Weights of a small mixture-of-experts language model, trained from scratch on English Wikipedia.
Size: width 128, vocabulary 2048, 36.2M parameters.
Experts: 256 experts in each of 11 layers, 32 bilinear neurons an expert, a softmax router.
Training: a variant of SOAP for the experts, 4852 steps.
Below are experts of layer 4 (counted from 0) of a mixture-of-experts language model. Rows are named router (the router's row for the expert) and show model dimensions 0-127. Each number is 128 + 32 x the weight over its row's rms, rounded and kept within 0 to 255. Numbers have three digits each.
After each expert's rows: a language model's description of what the expert responds to. This comes from a sample of Wikipedia text that the model never trained on.

# expert 30
router:164144125093181163177089130135135101130115085177163118096134135113132166112101128139091145146125187182081185067058101164094133145081172138122170124155162130169156130147090111109154154176101133165130182092110129070130119141143105148165130094122193100132196117187110157185160113142172184099106205092163100129138146129193117112130141143098136121099164080139085158128117069141111133099124
Description: Years and name endings

# expert 57
router:149166124076075126181085146058147128113127110081096140095129193131163141134131133146120204141110114116157142140186109145083094114097155119146189074122104132122081159158131128117112170177150143102040149077097043147158140059144157149077187138134169107097142090164152116194119161179145091140121141138163135119137161103147127132130160153139169122088162134129097134127074091155148115097147
Description: Endings of foreign names

# expert 37
router:142142113100103120153109114152123101143197102105082142171123122107109096119153114138129129170170089113167181128115139160093087158149184133121148146109129133134201144151113155083148195182136112173129107113090091179160121125138054081165052143104070080154102119144077125133099157124172139162173166097179128152151144101140069158135104117187125129101088159121097073153124170051134174167131
Description: Biography descriptors, -er/-est

# expert 8
router:087158163125096152133129152081117121083182199153133105154175173106137126148145157143115157136082061181202140110122150083112146143125147129108188099158095089119086149097184153093112168095182116117103100081081151153155140137115116094107123128166076147104094089092124082168124102160145159132118161141188106151117155114140148110097129181066146140150130176096121111128173189061117152073168
Description: Letter n and name pieces

# expert 22
router:107109116102090179144142101113101138160124100107138084128096179165145138151122101072170148148086120107155148174108122122130157147130120083047150074137113143118114132101165127170156161112111084171081119170128119107147132129092080120099172174153129157127119167082148105158165078080188158086099118199167088143114089109172189159090118151090202159127118110171153152180115196119164097136082
Description: Name-internal fragments

# expert 6
router:071121181128128085084170142166163175116123145064099133154161117095127101121174147115125165092105096111142091115118160114100081147123089100122166082158099112117120096145125102067155120129088144166177139122114108131148094129160082110171187132106109177150113138101145089110131170116124104157072091131167137153141130074135083139176177100131109148108054110104085156152072121162165108235063
Description: Mid-word fragments, sports

# expert 60
router:129144125125172116165101099160133153172121141206125105088128124126175138124145152142101160093108121108159132135103139151115148112111101095099165167130106174163081171135103095107174100099166085139123139092145072162114107100183202109156144080130146168158128106089195150184117087100166140067137143175112119135175143126086129149083183160155129085041161063109131121148098173133201167136113
Description: Non-Latin script, endings

# expert 2
router:102093187160069165079133081144115101149162145107070122157153158108161131174192074114109109075103154146154129050102149080102107155087125185082133116096143148161111135121158152136140121142110088112074147110140142163138120108108104174170191184116099128149116093090118109137088080155174146063150163147189181110096130155160105163102098143127114099112171120127143107164118101122081165142195
Description: Name fragments and list starts

# expert 15
router:139185123090141053179155106115139096152044089139104159184119095081146099157083116099126113127138092190134095105117121148147162156119115095131141115134157089105109096107153158102096153094144120141072133186161138166114188086149145165134154153114117142168106130152126097114162186117121147072127125097138104163153148044114187134178161128200059130101085125163098133177154136155136178147111
Description: Short word-initial fragments

# expert 21
router:124118109149158076068119102150175205133183146156133109115116112134108102111099176088170152078106160105098134114085155093079122145134097090202141135127139149113116127150176138155081184181089110126137127123190098125133177068073117183122154130132107162131129138140083115131137104120190110199083149138173155118132150075094092079138141101122186095119088133181112067141120139146178107170117
Description: Mid-name pieces or, er

# expert 53
router:067128115095200172148167135101087088163114112098137144104129121168104069125100166171116114139116078148140123115092164166183201128163116172165111131119113114088120110077118171169126104148120148144129097162108110101112120171144159131157098140135194177112207120134160070101152199109163129107081125141138158120084111117158078156172079101133126153062124119085069171135117192135102116153134
Description: Ordinal and sequence words

# expert 59
router:069135169156124097137069113124139096110103139111137084087157114146139080104148101135121153140099144180140143141131151128132155137157112153174073173118124163129116157165178092131165179175067102150139117212140080127160186115052043133135166122155135137076126158103133115133125111077131168150112189106114131047114128101104089058121097174124181163145091152118156144143094100120143123158177
Description: or, er, il pieces

# expert 54
router:148216079112108171117067170086115126142125133116084173070152151168123161164156129143083077104176089156095118129227051179098164092084091165145134127147129143106092146116136103122136151149090138132115127184158103122177158151139095131120131101170124125133102121158113171115080072149122101079145114061147106163136152118137141149168174164071130161090169117098180099129121151111107135153130
Description: Labels before links

# expert 28
router:118121096078083095123201127085124151126133159113154115100100194116171111162113156122119179074080118135134080132125126063131122126184124128140101171095112107144110119121190202175047122142125177121115133146138128132171110159096117207107181117103110155068104075127073103137145136138161144179145078160097173077128082096162135116146088111117141157148112159089119110116149171088082131099166
Description: The piece or

# expert 48
router:068100117198117163149113154114188107155150062111150164114077162133086135163113141126123092120174139144115087155171151190139103123116156026083073145126085097128168117087084068113110113145118172152151111106154111125128139080140103095095083134128145102083143074103126156083119190083148149108131129108100096098080159111148173179172137104111110178112156123166126123075087106102110170112140
Description: Nouns and word completions

# expert 56
router:089151123158129154126099101105085127161154139161148139073146158159116172166066127130108088101114124104119194119143065098116188131172121155144202091074143149093106148099169135216116152146115148128114105158159060121109151155104082150145113161147179100110167176104157132124162124146163123176112110173140165179110113167086149147091162149108181141092167124113128130089199059143161129162156
Description: Articles and name pieces

# expert 16
router:156088118125090125127112097164208109156128119114078159080181121168120131119128153153111073111191131141120126091102158070080101107097210058149127120143150171167147143100150129186123088091174098140147086168101148118131136119121051092111183160146141143117107151166140176135092141135120078155126172135068140131133154179182158151133152117130105125107144057158188157158137094097126106164093
Description: Articles and in

# expert 62
router:099098099099122173145143112155090105147151143101063143117141203070086150090126143080171105145085074069154120085101101132126119117125113139114160109157151121147138113133164092148084129093045138090169105142161161173142118155113104158102140130084082115096078102100150127095082101122155150150087074119168170118106171105072127194079168143165066128095112139164167103156193126167161105113118
Description: Pieces after Mc and G

# expert 7
router:128154147177130153160138090123164136092097122097162134144107104143093134119110111083141109165071093087139164069114104076182118097083153155180141128179111107110097170119170079163106105106158067116148092105154146145149129171083152129118137148138111170090097106199103092108187106102071125174143066164081077163105142159136121104131163126114109146183094184144125139148233118157143117124155
Description: Consonant word pieces

# expert 50
router:101122161144075137161166137140097142135141161139126077158114167178142088166103158114095156123112164103161175153142104116119137171172120121109183125165118116146135101051130130131162147195118148172116137146111173155082118154176159094129135170093125187134123125123088085154108077071160128130079186204157098124159190177100195164102118174119094105194056117134132160134151159094108124107124
Description: Place-name endings, table cells

# expert 39
router:181182143096107089097086071119086150187145099126134105119160186198128172160104198150116169138169118100145122153080135134139125130111165122122150102189090142136188160153175110161180151116119164165153185080144111141122117093134148114137102148067127081163137119160124109162140121128165115123175087148110125208095136141188113064153077111190137109106114133135093145131120137167160103129187
Description: Suffix-like word endings

# expert 13
router:113079108164122117124163160124049123128085093136073161111073170113123125097051092083112156144149157117119119152117088098124093116098118123026076170125111126093140149167114130207102098125123118156074102151108171176087160110097131122095081192146138098115109148114152170093141173112090120145137145141144115120160098178130114108056145097155114094152171130175089139121140093150113136083192
Description: Name starts, chemical codes

# expert 55
router:122108091179115223097124148145121136132107111136166113075096161114162144126094073113112182179117112109109170114128148184140153124152084136151135101178150164179147109130128131123151179098098115145133172121122149065190126141095088114122117137161163149174210147184166180151172064102122092115114170143160093094108152130137153116136116104146163196172150198122079122105146108117179094104105
Description: Name pieces, publishing verbs

# expert 29
router:149133126233119118144089126103145112151115086087155165110119162128106103200127130068105093131193140167099143111116168144125135158133147102078167059138120130140105135130121117100095119151127080119195131120134110104156143119141075123094175098130150119152164178063134068124158057076113114090087102131176068121071104089120112135177072087119124168074109104138121124126167148184154163128128
Description: Swed- pieces, unit words

# expert 46
router:158160079114089120154128164114095093137085146173141118109142137088065109106123120152098081073120131112164151072093122109117202105086088133125103132171145158184143118136145168176130145170114171150177115093117180174110080154127133063156072071086162174139122153102118124085134041181133127097185142126124082178113126172132120127111129145192099148089148193106151127110134121108133169114116
Description: Mid-word consonant pieces

# expert 12
router:068134095082093075216184123105182087139098105117118107176130183130136138098064140149120141104093175097112117140141092078151128053134116117110137114083115124167120109111098140130135082125162169129195114108127110121178072158119166109107113134110150137094084056127120108128146085096188119105155074157097097147136074180107086123111125128169065111110136107138160099124163086129084091103095
Description: Latinate verb stems

# expert 4
router:090142120063115139169077118146105051160141106092104099115140176117101152076149168114130114124110135120134161127127134175126178066148124123103140123125093074163132113073084150107172120173092113144150137106115080087129115099189099074141148100116191117191072087069112107179116111062148108083162165081136132073156172122119096152136114166126094138085092154132056151141145131145140095173116
Description: Word-final fragments, mixed nouns

# expert 35
router:079131122130096092118098133176136099131179149141099106077096121103164149162120096085111141108158133079143131150142099052104073127117090115143172126148099154127101141161180128166139112101108131149083089100197184178039128123110114147156152131166105115128130121136080143132059089115092106135123097114101168171128059108041160140151155136089161092187152151109119128147176107167136108192168
Description: Name-internal pieces

# expert 58
router:151123137099067105157101146128181139080147161122119156078152156169168107149116090086118164152072070087086103112115120107128129115084078140144174101104127103118093137153190061140147082091152124080129166144134127122167120111096167104169113172133126140116113118197125118086111128087106185129175155136140170144150092096066161156096120153149066121168113100090171118205189141139064147102115
Description: Early word syllables

# expert 14
router:080180144078086132169150124127096165136090144129164133163207151124166135149145121065107092158109150190113071109115058144166153113181094168157065159152163131139131112131119127196155125132093133103107181083137114178124127168188131091153109134167068126172166173175076183113162100137142153108141129087086128139166116125154153117132096127147145161160125115152136128113123182113048141150114
Description: The piece il, early years

# expert 18
router:117097151158086096100126135179110089166162155140144136116142146173104126111111168096098152096114116143137134123106209171132114151070163085123104114109129145105188145150076085096131142158158151145115148127109097161107101063106131105109091121074165084115155109091195123082119182191142057172142118148158128084139177133125079189155126162175061128142198121135075129099087116118150155174153
Description: Word-initial stems, nouns

# expert 47
router:106157115161102207159096109147126150208096140148129047130138109115151083144164100126117162176111091170129183186145092112075185124110133096149115134125177105140076136123094183108139102126078118125145185144115152109156057123106153123161136158149167086119116162154171118076183078076114132126132131139097095135140112124171083075144088125136155123132203103152108087136178186123109137154113
Description: ic piece and articles

# expert 44
router:130122102149157083098149124176136114093092141118149106182087042086142146118110104070163137119118115116191142064076166060096136108156101140137147142127125151143101136089159150119093115090145096079121114123124192120088154077137107181113125111122114116103076137106143126118072178064132141212111151133137131106148109121082098145108101076110115168172143120175131090120159051123083180183116
Description: Second syllable in names

# expert 52
router:122152144129108162144162110061200104112174157085141151084117142141104156163158122135089064074129080103118174124148135129182175125120092135122086125064123160071144165135140125163156063102169097153123102082077087147127094120167107150096143108168136131091091072111096121108127143169092157132138095096106057126099163155109144147120106099132046175072116139075119178115120129094118101101083
Description: Plural and verb -s

# expert 41
router:097091087110153091108130133157116091127073149132086157118154035102082159143143085128143081109122056135196111186113152091124141101127167157156109163135102141090081100162092168095098156106156104093152131132121137140180135187155137134144123089136122143119124178116147147118088192123113146097119089148082164083151103137109094154126165155085080108145214115166202107169094081095095127121115
Description: Word starts after spaces

# expert 36
router:081134169101079170115132125109122105077128142124126045146070120135138068117093120117122101145053112149137145130154192168063123150104100109123120184082123143109112171145132154115177140142046164171113108117131089099161132109092109112077180105132107142125139167125141083123117154108165141082056169148138165098072128083167159082172123131088145114153151157134138167153153151153073083117189
Description: Name and place endings

# expert 63
router:222145113112104129121111149170171148093158119063140151128098061118150154126165091105155083089135138104137100115165143128142101156180086138178106179133096165128167132101139108153169085118141147174122107067136126097198095126132130082107137107155058129111114131174120117119074093108117136109177103071118103136149122144203063120104151142138103145096102104075146172085166088062124121090089
Description: Middle consonant pieces

# expert 11
router:153150129162149144154053191151120115117190134109150090095143222107145152091191104166139137145112120173117114162167105149056140111146160147114160085140139103124156130113123098107151107156132117159114150128106077098170110138119124133134112146112163073154150108073120128056126140164130132145205079146073111120109132132178144154194146142149043183086125154094078107105076123105091161120156
Description: Noun and adjective endings

# expert 40
router:081059126123102112107157150178144158122093108128089169085132116102162087022121148170128148120119119129107183168186158181120076073067122117145140187104095149116082082179105127087125101161132104178120113142064151176143086129123133142137150138125080151090191147181141143085144090151123146139165111129132098118166184076149137070123147118163117135095096100076130150108126119139131147170122
Description: Place and facility nouns

# expert 43
router:171173118195083092145161128154125145146139086104081211064071163115138132141088167099143131150151203118154155098111121165147143087118100123095193073087095156138135163115115164094131109136128136177139131183123106149161155103151105108092144126091121111154113107096082104101144153049093112108109165070197096152132155143123078153113109090144067125136135110125077063108083111152116137148136
Description: Geographic pieces, Korea

# expert 23
router:114174165080056149155144131095066193109083128166192143144149122141088098127213155139148127137089073200095091166138137166156156122120157118161153176091119166160117135163086095141117180169119066153111146150086090112169137158167076105108110115131136120102139115145151131134128118103160138125141068165105083178076117106102173143186074123119189144144141171128116143111152118148097092128143
Description: ar piece, common nouns

# expert 34
router:187169088119146119134056160154091123147116188123069100127178108121164163121155155102142130126155154103125109131105095130096119121139109167130140087137152115103141160103198080103164189187099081164110125180184135158135209143139094108163115130131154103214088150162110126104130095131097146139120134126124166110120163137145160119161151178159156135108130163163134155209050119107157159197137
Description: Name-internal syllables

# expert 5
router:189091112067144154123130116178098181132113095149124161157179107135067165132137128111146169065120095104074113154174106148096119091105147116189110167108106111144152087109123166155096151080109151139109089060101173129124135164108122095168102166111084132153081121113144157157121126118191122074192077123094150177125117164161146156157148098151128144095172095183166097093098090129143143181189
Description: Mid-word pieces, table bars

# expert 17
router:150158117137141102101153104102096155173134062165116093120111145115122095145085167116068119180192152105091083120171172112128117185141138114082104133197132130125092088103088130125108099133058114173130094128132098085143097079126107097117152145125105165104094109100172059164105141103086111107130188115150116145119148066123130101204131067088139126127118165114051133106095091095185162108091
Description: Numeric table separators

# expert 61
router:150174063162124108135157110189161144088100072113137110158124139127163156205137147071088122170162114069089103149131105058136105121184139114175125151128087133141131132128112149170119121116120136134122139114156141082112139117094143183190114097132100084166135154180109173132085130180045059167145065114127116129143138088151175118172124119136176087166110120169174126150109079166125080147118
Description: Name starts after A

# expert 51
router:106109141151157146106168156160143162150109131139173140127110071081127112227130124149110147101155128127140132177117111090120069126149102097108142108164173137120191133103134169111064136144138128186162086156143051112080119131121105072153129123145095106154127106108160099184164125098072076106119140067133138106077199162166107105150063111095175110130087097173134205129121151154162139151149
Description: Number words in sports

# expert 38
router:164182134101084152123072140134155062147135183148096070128124126163096115150164101170094126108108102185092090064173151154154162172092130152126138161140109176125140158112172111085101170146082138138110123119081137136134104158092149096179116092140157146101144116165125109141110071127175089092157193130139086153122174105130144101093104179117106147077075108080124174123123125093091170054188
Description: Past-tense ed ending

# expert 45
router:148102150159110133128123130114128107132182126125138103099144101126117200117117084169213115102131119094104202113134137091116111122144151138081145100095196164152191123127155135115076158171144174075164158137084078190104160125156098117161129143128096193123192097144114142167153154185093094132109071182065170102139134135144134101145174171091188134123121134164165137132155155138105089174096
Description: The definite article

# expert 49
router:078195131081152122137124095165136181170079118156163154113116071129170120099113152113104056138117179144119092084128167130170099193173146189124152109133116140180120136106125160127174110079066140151171101147098116088132135181120142113119106113080080156137165161098156064128093163036111102096156158122107135114125142123134157065106141150157088109088133154128129179183168107125107127153091
Description: Per-year nouns, award verbs

# expert 19
router:098140100157111150137135138141101140117182094102130148126068136070174090148152117167138112138097072154123095145135093136152115140111103103156096101100197135161159013117076124112117106147104146128080170164109075134179172110153158117138104116103180144156094092102098156070151139136133138159137158163086144158150160139127076125136116120136000173117151084076129095132136096123108171140147
Description: Numbers in tables, dates

# expert 26
router:123140126098116163122124146063094092093115158182146085101165146100174100145141121161092155120116128147155078114069091164175142111171081177075174118108189148121115093115106152177154078135161168130137191148137141141111178182117182155096116103138169177127159145126164142105171131115121125122164130116089132044153122168159148118153079158134090114093182126152151146100189196125118198133126
Description: Mid-word suffix pieces

# expert 25
router:102143138122087102159148096128099161146114161129112107179047111113184049105154186142112130118123083093182158107174127141121107148047094147118181115129172099123123148180186091059104101174136134157188113130140086167073105136142144102188144132100087115054154117146110119175131151135175138140211145172107132155126159120120156149112105128099103108087106113090097097101123166137106104119140
Description: Institutional noun endings

# expert 20
router:159145116103141094119120118117194126137103075108116129057154163110042198111150146104171079088133080179155161108173113133186120102099134097093082104152105170115143147101142108115160209103107175127195172154201118128155066162125125142149126088115127075133127141125102158134088136133120143108154147150140186132119150125112110142131101075122133071158161068114189135169143138132159086099111
Description: Commas and include

# expert 0
router:134187107151101111142124147116147125131109128178146100164138042125135105094153090089150168155132147093120166134166125137121151136121086101136144175193088171162131125095102127128162078190160152087198111097152149123165038085180143137083169080099167105109114166136201118093135122111157153158129160194111149182195129120128123098092105146147092133080122101137137134074092159143087157126114
Description: Word-final suffix pieces

# expert 10
router:124134164125104150110123094091150141200172155156184114077101146175128114093085109120123067121092158167084177093172143145071060102127139140098076141151188120135120129081152117148123184103100140136109134115149121142093094144139098192136109102105132114114111106175057077161149094184164123164163163069150132162160121154146107161154158169175150079181068105106086132143127145091161155113136
Description: Prepositions after institutions

# expert 31
router:147140109120125119105068101166123143065153108096093124197169102040083105073110112137137117164114144102166131137088136082082066105122108061089143113130154095124145138127128191156137155128114112114131055132102176153131151084095137166127137131119105099173094163108123153171085167085146080186101167131157065131143151119121142144085190091175172107119144148114094125118137075066148103140094
Description: In, as, signs, Gla/Gre

# expert 33
router:117142152117140125050100078141129088119173159138151098153166081135099159169109116096174130074098169126117172116100140164205123102166102068154089150128145169161127152091143156100139116110155136125126122115189157090136139139043065140118123108130094107122107162140103101147178117131100159165107120141100154115099085167143133057171093138188121172154104161165113118118201165131082132195080
Description: Word-completing fragments

# expert 3
router:154134142123133144103098123067133132077071136108119138139099120152167131151161093149114114114130173077081150078115084096183133181088212164125094110067122126118147128090089138118144089112120132155099101114131124132120190129089129102138166078055090198143172152160120120172083124134096170132157131144047156162091116141039085087109144119119139114075143137087174105123131122088129095125081
Description: Line breaks after lists

# expert 1
router:111104088096131093115107149130079166124156082098098122126070179137173110154136137087156083131180116159142076153161109129079113082179178174162105132078135085071093138098141074150097106160092181127134141124133143076174133171159143139138123136150141139097164136076125103096100174111118150054100103124152198085123074104190152147154091177086117160140174092080124177146124162116142106128143
Description: Field colons, word pieces

# expert 32
router:116134124131149137143132125198110143087144110163108150074133151153098117141073103162060169151128152103100176144165156176108113150097157093077084083125167118166126145088124174169076115165135153132160033102125176090087133168149107155083141145088106119100134158085111124179131104095122138084088170083145160084161105151168149117124111089124141155163100140132125121127085165178192142114041
Description: Prepositions after verbs

# expert 42
router:131099109164145066131144172101121095128088137097078078107103057109088114115165152146162107161093167125118123142148146137104171090144136135114101097065098110089163100092116124147133127128165090125103109170137079119154146098202088143125148102124158215115210119074100117125133171162144109065155106150170098070153125153097089132129133176117035138129132126089141124145102093166147187161133
Description: Space before next word

# expert 24
router:164074133099175112100134150124097057129122100114132088167114109178168162104060120145077128111130125129158224129109172137114168112093084107084112111131155117100113108130077078099092160141122122096171100123106159181143143139160136166155102115144152115098157097121114075146174123140117149084108105162174124141123153105086132082138041100102088088209128092133080142163170172149094104075136
Description: Capital letters inside names

# expert 9
router:098147155121155172091161119062160162143195187101160132142145094139124119173166087152161082111170145127106157077138170064138110099122082180187065123114142141136126136065108176105111123092159143093155178091151121149118092092144155142112134143112097175127122135119086182157087101160150135100080149166042108107152135167064174128157110148084147114164082128177124080117115143135131098148112
Description: Infobox field colons

# expert 27
router:156077124148096146122106113057104124099118087110108126118091161119122104139144166159120108155090171098108068164092039146130151119105178112122152109107096119129109112069124145078115082189144116063152101099096121057138126196165140140087139108133122093133106105106179135094175101123156131130153163097123147151117116101175065132162070126095075165144187104122095077056179131133084129114130
Description: Mid-word pieces, size adjectives